python train.py --num_hidden_layers=11 --hidden_size=640 --n_experts=64 --experts_per_token=4 --d_expert=240 --d_shared_expert=0 --hidden_act="silu" --moe_layers=[2, 3, 4, 5, 6, 7, 8, 9, 10] --n_empty_slots=32 --router_score="softmax" --normalize_top_k=false --routed_scale=4.9 --balance_loss=0.0083 --balance_bias=false --init_std_router=0.0392 --lr_router=0.00179 --vocab_size=32000 --norm="rmsnorm" --norm_eps=1e-06 --tie_word_embeddings=true --optimizer="muon" --learning_rate=0.00962 --beta1=0.95 --max_grad_norm=2.0 --batch_tokens=131072 --max_seq_len=1024 --train_tokens=551900000 --max_steps=4211 --dataset="wikipedia_en"
Below are experts of layer 2 (counted from 0) of a mixture-of-experts language model. Rows are named router (the router's row for the expert), up (a neuron's input weights, with its number) and show model dimensions 576-639. Each number is 128 + 32 x the weight over its row's rms, rounded and kept within 0 to 255. Numbers have three digits each.
Before each expert's rows: a language model's description of what the expert responds to. This comes from a sample of Wikipedia text that the model never trained on.

# expert 5
Description: Surnames and surname-final pieces after a first name or name start, such as Smith, Jones, -mann, Mc-Connell, Zan-ardi.
router:133157134076095121055139114200099098111165154085105111155134112168137043140049193177102110154106118126138169117143154174096160137103120119164122143058117115181169106084154155172136098140205121
up0:171107157146046083129160122142128164110159111103110077102157203130083072108164140111139138170103052071097113094101166153142100127104110096112142150061152169175123086080076127188145062194095107
up1:151181143119172109126090167185096139084111134131126067095146160088161111193171146079181056094128121104183166125126132171109152140199157175134131121136142161158121172112110154137232111124116163

# expert 19
Description: Opening parenthesis before years, abbreviations or scores, as in (1922, (CIA), (rain); also the preposition at and capital initials E, I.
router:118078073133141099081190134125076068171141058091130109132074135132148173143120130115162122160070087159117102149130143226143176138095140173179189113191121093134175149133123122131146122137095165
up0:133163097162096162156140112103107123099107156136015091140134117118121186165122141178124150119148147168109164140130125093106129100171114120127158140105218127091050150136136119178096168126079123
up1:163139162047088148160094130137096134151105108061119156066171151157084121089140137151147127114078094103104124137150081191069151148131100138137134124174130085104133073153121146172150106148139107

# expert 51
Description: Line breaks right after section headings (== Final ==) and at the ends of table rows, plus heading markers and names like History, Cast.
router:116106128140166114133114113180090095088130096117124153083154165140114104141116103139108053141176056180144102086096192162110195121128160155112129176140095175125111097041107114172098096141161209
up0:138167147124062129136137131131193136117138090122163094101130128143103133113190107126143094171169132081134137112144090131181177089074186137132134150147116187145135149146101114131092119155176127
up1:120127122110139130162114115157106151100098120111133174135144103133121146136137145000137165140099120149133180158113126129101133126204127135085102143071106124166132122130155144118161114167140122

# expert 58
Description: The preposition in, sometimes at, into or within, after verbs or opening sentences, such as wounded in the Battle, In 2022, sent in.
router:088187156100099158072161139127111164166204113172112149178152104129100142140154160167121169061182137091174134089161081075152154112105147176134146109112124148181172099171096182113141163139135149
up0:142112174143107128135122151095125152131105125070139155154133107102123103148128189117160148102126198129082170133128080130135148157139161085135202119173162137116129111121128121146180107113135156
up1:182132122124095112106130082140128057202143098100163146144078153073105166117165125176124174160121114090134142157130194158098052226160122126124095146156090113114129143155074074110128134149109180

# expert 54
Description: The verb is in opening species definitions (X is a moth of...), sentence-initial He, has, and New, North, South in place names.
router:113072133117127127112130097068152109165134043124095131084126163054103134151113125170125121154147167081147124132136199064149167155168136151150161086195130087174161119100131126068079121090086145
up0:147087177123164124134123106113124084114139142086122172139055109098111099123132133152139138173061111117162103141153191077122144148118127081135153168124171149120131164141117150139140161116136159
up1:151185124124108159104101109140155097113115153115080117145147069129085151170141109094093125119179207138088114018116161148105163162115179077079135152079062113131153126137122066085144115105139167

# expert 59
Description: Given names starting a new person in tables and lists, especially tennis draws and credits, such as John, Robert, Ed, Marc.
router:093110105127111169141151117152113137160124157172169132144157108176076133166135143074176125114107073104114123049169139074119143146169153174146090131102108175143217131135160154152107151096166136
up0:150089154111080109149118103143138129116140127104130152132161131085105106060144080119084172140135157125163120082124131104116095126181152150140095101089091147134077131080235154159143148143084192
up1:148156131105096144123157154123108102139118115185173089096106124152114157123120144110159103091141119110091135163148131151171145187061093153133120109164102114136144097136060131076101112113121151

# expert 13
Description: Proper names of places, teams and institutions in lists and tables, such as Texas, Manitoba, Middlesbrough, University, School, York.
router:108174156193106112062100148149101129116138150088143163102074126156101103102086104159138166141108158076139145127120179138140174140111126109064125129047098119169183089078136188086143138077113156
up0:126124101189151125115141094111143116034139164128068093137184076095100149091141094187133173140161138167174112086136117115146132070145179092149133161117132153125086146074146084137139121129109131
up1:084121171141105124092149142111150100081135094091162115138024111094131092103156165161179078081120094140159145148129058139112148143125112095136060143115181113116101115111187134132172130198135164

# expert 14
Description: First piece of foreign or uncommon proper names and particles, such as de, El, San, O(edipus), Stéphan(e), Guru(nagar).
router:097120133149120173079051140099146145208141127095037174166151105141081104085116096078151155103152128074068140113166106062150127140154131123142109090140126126131157074142039162121041158139095130
up0:132124129118127160126153173106169149161158130124168080135154083115207125090214098091192052094152201138108120130104149116174165138116073152108139109116126166114074132129144148154072152164171122
up1:151082120151134121162152168127100177129135129141196114088122105099135139106131186096138129175138090158097110193130100065132164139142095159132202133137164044204176182138112132153165088081120109

# expert 17
Description: Place and position words in geographic text (near, top, north, Main), plus the word-start pieces An and Re, and fragments like -de-termination.
router:120065125201113195168156096080153151133158135193087059149141151146142174141173107089186103114088200094105124167122051099154148124103139147165148170083113090113133135092153071142081144151140130
up0:152121074130144091152154144093098122096138139157091119094122139101181133100119101126164114139170062184152170114117075109167144123157139102114130144117185080109124106097101157110102108132128114
up1:137089084183105073101111091181109169147155161134215128119047131120158099115146151106116064134123169126121097142144116134125165085100108123082107128139151159110063206176136150149136110100071144

# expert 2
Description: Mostly the articles a and an after is, as, was, with, plus odd word-piece letters like d, t, z and Al- name starts.
router:148206137145114089180153146139105100159082080120169147078133137106106086125159085095100131054126139159186163098166109101150150123144171099102125124160102152157118170093138091177123195128151161
up0:084097117119097099113151146185144123121135141185101129173168092122085114166108148095118132070096124127060153134134087104145127124136075116107102171096203103133144148068098137124142123191109160
up1:171094092188077156117100158102095047141097107150151176132143105104103239087178164158085146081075138111122197101128140096197108137188195099113111129099112149131144040127117128156148117101151148

# expert 41
Description: Modifiers before nouns in political or institutional phrases, like British, American, Black, Democratic, Foreign in Minister of Foreign Affairs.
router:079161117150154164087103110112119140110165117136061144044143109115170153133111167122086170164065146091117087134143125144133109102111077123152136122150122141136134115128051113083121112113108095
up0:108054144129097124112082155140140103135095092180150153120106121117148133130106108143157125112100169121101129164151136119154152110175115139180143144159081154132092143157132161093135126162088180
up1:114066132143176126138063176115135157222138143153096135106070135155111075099103074142160146127061140129149112215104107140129105095178084158179108135087056185182097099139145088141129104173163129

# expert 60
Description: Opening double quotes before titles or scare-quoted terms (as "not threatened", "What Are Friends For?"), plus between, through, well, single.
router:107140134108142148143152048125126142147161136103167141103114135132130148143146120118098186118142125087107154113172133162129076144108096186126099170152150093151126138128081093123162059090090153
up0:140112103075150120101117065077103090231118145112145108139092126112149024116139110143143119077135153096153100150149068095133159161118148114176115110094116121171108172124157106172066123156066143
up1:098143063160142126116138127124134180205135082095061100146111182134135136105121087130136157178113133151098109140151109116128101104185086127108149096060096150106144120085124138134128123104095118